From a checkpoint of a small mixture-of-experts model trained on Wikipedia.
Size: 10 layers, width 128, vocabulary 4575, 33.8M parameters.
Experts: 256 experts in each of 10 layers, 6 picks a token, a softmax router.
Training: a variant of Muon for the experts, 314M tokens.
Below are experts of layer 2 (counted from 0) of a mixture-of-experts language model. Rows are named router (the router's row for the expert), up (a neuron's input weights, with its number), down (a neuron's output weights, with its number) and show model dimensions 0-63. Each number is 128 + 24 x the weight over its row's rms, rounded and kept within 0 to 255. Numbers have three digits each.
After each expert's rows: a language model's description of what the expert responds to. This comes from a sample of Wikipedia text that the model never trained on.

# expert 90
router:106122105104141157143105097097106094159120160151156116152143126158093097129121106151146118131138097120157113119092158098102146119100151136159108110152112140124103097099096155157146151156108108
up35:124143141149124100109114145138152148124157090155066156123119144145125164132135151109135122211089113141112118141140141128123122159145084119089130182152131166113145102128158142096154135091122084
down35:110131099099118115120126124117167162091131146128087128128124118128111132156131119115124101096113149064154115152141161119168121127155125137133114137150132174124093152167092152099129108121127136
up36:130138124155175117129121125163155165137103115130071130100147144139177147133102165114115111153100148080086161128128161113153155135147096105099106148140120117140131139167129122114119123103128153
down36:140160135086136170108126153100107120122120102179129116156180125116147118147105149136126121150113111162118167181102162120095153114118138125113136108133068172137122139147168113096135089163134133
up37:159103122164111126108138127117135175120114135121103148125125110102125138105117162123096129128144175143171133172117093141130138152149115121134164153118136103090143133155195117096081156091071086
down37:124127146155161162167177151119125137128118126080129126101118110109153146151106077124133128131158125128122096128098088128100094158139143188117105103118146091104138166137119110127123123151110111
Description: Foreign name vowels. Vowel-heavy middle pieces of foreign proper names, often Spanish or Italian, such as Lis-bo-a, Del-co, Kóczi-án.

# expert 75
router:100117138116139148103119105107137122132147169128166119160104123159122069126135118150133140130122080140162131128107157119077099149097170134167140109144085108160091118078107139187125115177125139
up0:140129133107128108149119131148115116174085117111093145128133160071135148122138117133096165139126130131139128140149101118164155154127117114165131152139136121099160143137149137145111096156104126
down0:114157162122142152096090129125140131088129165112128148136113137123089131137131115071167106104146099144105135138189084141157109152135136136120125111117128117140126101149127101140127141164142106
up1:122141111189136120142084125132144135139142139134129107150149162125116131125085156143099143119125199131092144129105126136114114103142096132101182158125118100052147163144133133142132108117103147
down1:088097159147140111136109127168109129134126152124145093084105136113151086112099150168150146123178136160092159137121111121116119117167109129109136173085105092138144140159109150130132128135151136
up2:114184137158155127153144171115120168144129152120123125172106119115121124129117148101106079127123090113122128124130091132129104143132128135104130171117153142087162115137122130094090181117152143
down2:119184128122088121117106138099131184158123124090113152148115144151111152140137154185115156101099130116154116153111081115135122163115117137144105126078093165145125130143132107115120124111140128
Description: Word-final endings. Ending pieces of common words, especially verbs, such as -ched, -ound, -ed, -ing, -it, after a short stem.

# expert 43
router:103106108105149162119105097105094098154114156151151104150126100150112095124105122157153151099108096095157141119099158109099138130095153144159141127152102113125100103093093150160163139155109112
up0:116154104148126116124139153129126123117144101156115118160136083123118154133131152142093129164146103115134149184152119116165144135163121106074129134144120108127140092115103133109149150112179150
down0:101138074123141134098122072097136131154134112147121134113097124100127169144123099134142103150056090100144092136132120131158110121120145131131097119142111155122152156130097126078146150129128100
up1:156140115126132119107118106142135123077114100122125109112121134125127088164119200104125143104140129138142124132145147135118127147165134157089135134126104138125142167119191134124118099122130135
down1:120132142157136157129139098142096197092087139130124149132133164112134138129130139144134109085137156099104090146143136120125121101131112116129155150142149157092122134105131122106133098095109109
up2:130123145113089127124178118127142124117143083160119127094142090111092159144120100120151138128130166164103141145112090136106150119128117120068094115138104148128133140135106110073117152125128146
down2:136095123118117135119092117137204109148128135101083158140102096119155111151098128160148122155142138119128114140132138158155157107103164076134154121114135106117100099138110103170115139093134109
Description: Plural and verb endings. Word-final pieces making plurals or third-person verbs, such as work(ers), p(urs)ue, agre(es), repres(ents), port(ions).

# expert 50
router:110102134121114152130102108094140119136165166125144101143129140169091086128145115118144109115127087157175112143130194109073096115094170148160110112146105151136108154101087150149128127151109111
up0:083172149104160135102113115148137156072145110161126122106134131115162146100122118129125153124129119132109114131110116114116091107149108167099148090134121131117118119112131126158153134097122113
down0:132073107112127111109108134129121108138089136104157119131138143147141154109184128144132083120079175125135097117204163145120107098150131150102167126160145102126123144164147107128115121169119132
up1:199122054117100097118087139139142136117147149128125111147136149124188106118126153164145102097091095135112083113121120145177126140164143147107108145114098131152171115128108170145125137125147132
down1:123167083142101142129110136099128075145160155120104147161139107105146152119130114153118106171117142143167150097147119144125141133138096151137123158133131135093125102196123120079113154142123117
up2:111156120089156126087144162129165178127139173154101122109096125125162166137118098152123125136098120130106163165163124097155100105159118117071098109111133144133113119164110148146111148106128134
down2:111165134094137137135127160122115143108127068153122187114137139155117126107126119075129095111147118114165156170119115104151094103098124115129152152149115187121138105105113119169108135116107150
Description: Sentence-initial He, name starts. He at the start of a paragraph or section, plus opening syllables of capitalized names such as Ke, Gar, Ram, Be.

# expert 46
router:104118107102137149144096097103130103150115158145158132155123130160091098127113100130134121141131097103161106118102160098098160115097156140159108105134113126119099093096103154157138154157095117
up0:171091120147148129123125162147139134146098068149067151137158155118109200121121135081157122108148138134092115102163065141155108122117153143103113121123124118112145114170174122126138126129165097
down0:114117112148129116105096125134112093116137162143130101147124119150163144094132114135133104122128123096151163138182114133132123144126143112142110157149151129120141119165132134135174126121129121
up1:090086123107129093130116131140133140153123127141104164108122138109133106146178173108165143121152153145125113075141121127157096106130119100089146130155143141079129149161146148125152137090148115
down1:106149126161147133128144138103130112177162121124161147095090071117141123130115135139160130153118150121163159096083085143110169135152163128123128130131146131139156116160148135096113127125148112
up2:150167139195131136136123133110112100132090091160087106124117091129122139172124139150169127144148173168105114167138101142124118111152117135087144137121094136142111112110152082113127168137184147
down2:151148095127101124121116147134160138102150088147116089156136138176139141125113172122100158144141153175123131106166116145115140094107087155135096100145191111140091144096155122114102128143113130
Description: Suffixes and subject pronouns. Word endings like -ator, -ative, -ated, -oice after a word stem, plus he, He and so starting a clause.

# expert 45
router:090119129132114140142103094106110108141133164137176139168142112161108086119123129146147115137105098138164127125110172103097125135104165144171126119141112150133084093078083150166153146172097101
up0:118060109136115144100138140119162094138146131100153096115137134104144121123142165087149112158126130113128149182088148156175130094129101130086119112127111103136167094135119133084157122140178155
down0:153125160134105095112162142130142108132099115140100171164166136171134155112137087121123134122153121118109105121140129136146118131123189141141094071131106128138103157100131152120132136165109143
up1:086103133128174110102157160123157123104112143128119102125092140119118116176129128157128115122125142131103155118112085131106145196168094149129111142133117102141155121118120113127120101124106134
down1:108087152130129127167097147105125126151107105156153116154102184096072103107138136100124151137083134135085167118133153095155113105125150125117137145156114148124167130123155092103154146108093169
up2:110138118161140079120120103135151100119110149155087140144145142066114103105107113170187157095138156129141168107171108141146130108130095112144143148124122125110136080093109125115144133135178115
down2:080101099108131136115167120141106130113153111132146152158124111129147087134123137152123151077111158112143140124180144118118111106109169151107105155133137117123174133107112083157141123118115136
Description: Nationality and origin words. Nationality and place adjectives or their endings, like Italian, Japanese, Nepalese, Canadian, -shire, plus some table header words such as Party.

# expert 15
router:104120108096140145147104100107126106145115156142163131154132130158094098128114103132133121146132093108159108117104161097096160121096156135166109107134112132124096095096102161161139151155097116
up0:116153166117166125156101103126136155101094124109108125141124146083171145110125126078102136081168164131122126152145102162131124096152088106073116130118136141129144201130117170147105140120132148
down0:154100109159132154147153130185155162114107142111101176097182121148139079170105105138115142134119127118115138066148130199152093151108122137090105139157168124121108139138121106135113071111131114
up1:105122146091131156139102147151150142066139125134145135098132136181167130119123126110151097133146130111148105125156128142110125130130110126088111128135103115098157170124167125140153137129135095
down1:123138151161126099158128127138171142101173135123154076079150141142096075101108131119127132132086105172140098181104136098135147180133093141122077122153128130107139101114122140120126162121173128
up2:108136117142105109133129163166144084098133070107102148131132132115126133162125081104103121152164113152118127083119122150112103109140152143100138119131110147109111144183145090124121095112115111
down2:178135106146148156168072127118118091137130104127177140106115097156170117119125122086137159106133130147098123163114119144131123123131138135123140132111125151145153080121088109142101094096156147
Description: Mixed word fragments, pronouns. Subject pronouns he, she, we, word-final pieces of names like Hamil-ton, Mort-on, and digits in dates or list numbers.

# expert 3
router:094126125115130145123107101104115109156141172132177116162119118150115095128139105138154133117148098137169117138100169107095126136101166129158120111153099148126086104089093156162155128163090113
up0:098117143192129102086132141134120142113090168111138167077144171107119142131119109097148130135119123158115105128150077124142122102173158128080128144111141123095134121130125175138108108143088129
down0:088106137145110132122155171172113124120094140099111180137124120150168147159154131108143133135121085106077123114117119139128114125143110159123118124118121116138165115099172112136146155151126141
up1:110119108136109111145122155134158130110153135101084108122169139105161171136123104129149104092161161108133153128124153116097085120160128128115158118157119096136169085130152108082123132068104093
down1:173137140114157133132115144161120117138116169081149085115105100120129109133180131134129140100154113128174142092141138151096108152147167116132112119129150147105117146127089125161118166088140136
up2:143131151119116131168122156117104143126160118156151115105094103102175138120147096131123124100147175101099157139117133132143140122134134107141163110118122112100123169116144116121110089132149120
down2:131131126130114141104138125129121162151099142142098115118156106070152108170109122130154143165194110132100119182151109128113102092182144149124097155126124134117096098100168135097098140131160144
Description: Word endings and articles. Final suffix pieces of words and some articles, such as -ical in Evangelical, possessive 's, plural -s, -isted, the.

# expert 24
router:108123109097140151139101100106129101147113157142158130152123127158092102127112103135131123140131094102159105119101157094100163116099156141162102107137118127122101094098103157157135154158097117
up0:123085103141127130103128172153145111116154133101113157129122133129099176133134111111145141146104161093115115126098124138108158120161122126054153106135130101150154177132145096101156154130190088
down0:154128100094129097142088140119184092170129122127081115164137104096129087166109145124111128147140121097097145093118134138127115125130173129087144123099111131110151112111173121160151156157170143
up1:124145104119123110099143137182141145152136096160123136099106114132126179107129153142118115155145107113123146111145132128110135198143108145068174113133109122125129114134142109103143116103111137
down1:096148092109122101146104113113134160119134103115127147135111121139104157107136118104123140126100113122103113102123114111118133145138127114141083111151116141141109180152120137139080123109112120
up2:154120132195124147111173113159134128141116146113116139138098106085149107133133134161108094135150120108127141175120116083159082090187139121087150123119142172179153170140150101125147139122120185
down2:123121135103153124140156135130082145124116112127122121119121143142115140115126126128143137108150078128109128060116108188133140106150138176163141087131154139091151164178113133080071157145147156
Description: Table pipes, quotes, dashes. Mostly table cell separators in vote or roster tables, plus opening quotes, dashes and word starts like press, tri, winner.

# expert 67
router:105120102097141151144101103105129101144116159143158129153128130159089097129114105133138123141132096106158106117103156096101162116095156136163104109138114131118096095098102155155141157160096111
up0:092151137091162149112100156140104132117122138151096146048097093149140131110135097135166130105125147137099167104107107133148133129183118088127155124147134087106123129166138142161119118109125126
down0:148159103128162110132116100103159135128102106119133138142153143158110130094132139126100124117114098142103191131137182121173167156098094147099103155107071145116147123162105160131148108105114171
up1:131125126111147103119110125097167130121134147115069135125106122089137133124102105108142166193122164164094147118103114141150119153154103136117155189119174091136155196150147096131138097100126123
down1:118157131161110141104092113102140148114117140119146164149143125123137134148112164081095100125140167133122124128160108150111126173135124130129144130147112130136120126156164142157130079166132116
up2:102111131119150116108089130120078090118137141125125155099119159121167095069137118119171110134171135122098180129141119114209107115177135158112168148089149137133129117149099155109138144086154110
down2:131116084081126172109103137095169129129108092163155123116141146078127154115137123118099145162129099111136099143117120143149134099119142100129105113129161133128132152107139129106092170163120075
Description: Mixed nouns and endings. Assorted nouns and word endings after the, on or in, such as song, water, car, val(ley), com(edy), and month names.

# expert 55
router:091120132124135144111121095101114111144147163128175128144125117162119074102139110140154122112134069139164117132119172112083118139104159154178136114140107148143085099072090148156135130161110144
up0:138136100095145127082112119145137141156110102136116122145111118157119176136116148077129135081086102108077130086124151167112116137178123139113141206107111116130140133102137146143156120093185160
down0:101094191157119172134141142148129144107100121116145091153146141127080127156144090135092131151123137112109177149131136089139114143107169120126089165128145075136096090132137125088075138145080142
up1:133155126159140130142110116101142165147105137129086142128101144158151133070100134070165130171144135184123111135155102160116129134162109136144138143127162122116125101105127149092082153094147126
down1:176126152121090136120131090136143136111121128133090139104157181083139130145095153103096184151152120094118138155134123114129121134088104142136077146131119094141127101115134133092140114183118149
up2:154157129152156084102164126153120101132108117094128131101150073131118117060086144160136119105155142130138136162147099144136169112113109128154106139138098123135096127106103094110111131091096125
down2:138093116105111117103102139119104158156128118158092099104139135105110117156136104095136147117158175109144116111157142145135069118084102127149156148103112110126117163107126107147095149137147154
Description: Mid-word name syllables. Middle and final syllables of names and rare words, frequent in taxonomy lists, such as -ist in Callistomimus, -ort in Gorton.

# expert 85
router:109129104097143155140096099101127102150113160148155121153127127160091096127114099133135127142123095103159111120102156093097157120099153132162107108133115121117100094099102154158141155157100108
up0:149142127131126144097099137135138132167138146114097134104082106111134107124133127160140122136139095146087140146123124123136107108128119118048173099132099097126179128144112081104107122106120137
down0:124126114136126122103182160149145156151136149129081142136138096076134108149139146092129101131120087178127097086139122129132152094088119094157119101149153077095129094088095160155134116136122134
up1:130127093118121136137139122116132122120129077147124132136138112170145152135135119119140159075129149108100139118146138155184121160163102132079101143128125130125136107128152093090130135130164123
down1:097067169129089148164115122108098109130107129135145156144170150135113138079112114159114129113195186124168095095155126114097111096144115135156137132104158119145113131130117110131138106142083167
up2:166151134158116113140123103114112127142148147117104128115171123115088147105123176142131173108121140144160179135172139132155143154135098118068122169114112141184139122132118122136127133102132081
down2:146105128116135190102156111092167114109126148115114140122151107132151069118152130122144108152156138099105128101144111124147104154119161134134134157127146120130152141141120148154118139164171170
Description: Place and compound endings. Endings of compounds and place names in music and sports text, such as back(ground), J(ersey), Ark(ansas), flag(ship), -burgh.

# expert 13
router:115123118130137166141109092089114106136143171134151129161136126152091090150129133127154100138132080141162127145104153107090110146101157127156113114158106155149079097083083133165144123165127110
up0:098132140118134137076117129173171133141140121141132115117129122059136143123112145118088145092093107128097124151130114129116111131186119154141102159113144135128154111140146106119171112068069108
down0:142129132162106132129158146098121108152158124127143102167145151134124130154122097136159083152151138149139110139111064135135150136111157143107119151093131093121139158171100098080131098149128172
up1:135153175104108095117104150132089109160083150146148132152112122130100125138142114143100128127081171175101152121122117173104129115133110137100176154086138137097087135151145101144162156083114133
down1:155108136134124136111111156137104120150145163113173166150132141142126087141124103145130140164136131137147105124122076175143125136153120143104102101132074142114117148169154146104140160109141109
up2:149133135143089124147130096130110131196121125168140139114135154167113157115141151170116127092117138156107105137126129127127066112178127124102081136091084103111164164102135142147164136120115130
down2:159138150092121129105090162154126128155119152132151157082107140152163134109133165164155153114116140115147139128098165118127141121141126160121111168108131121101125177127108128109102130122137103
Description: Name-ending word pieces. Final pieces of proper names and words, often short vowel endings, in names, infoboxes and tables, such as Pike, Nelson, Kentucky, Rafael.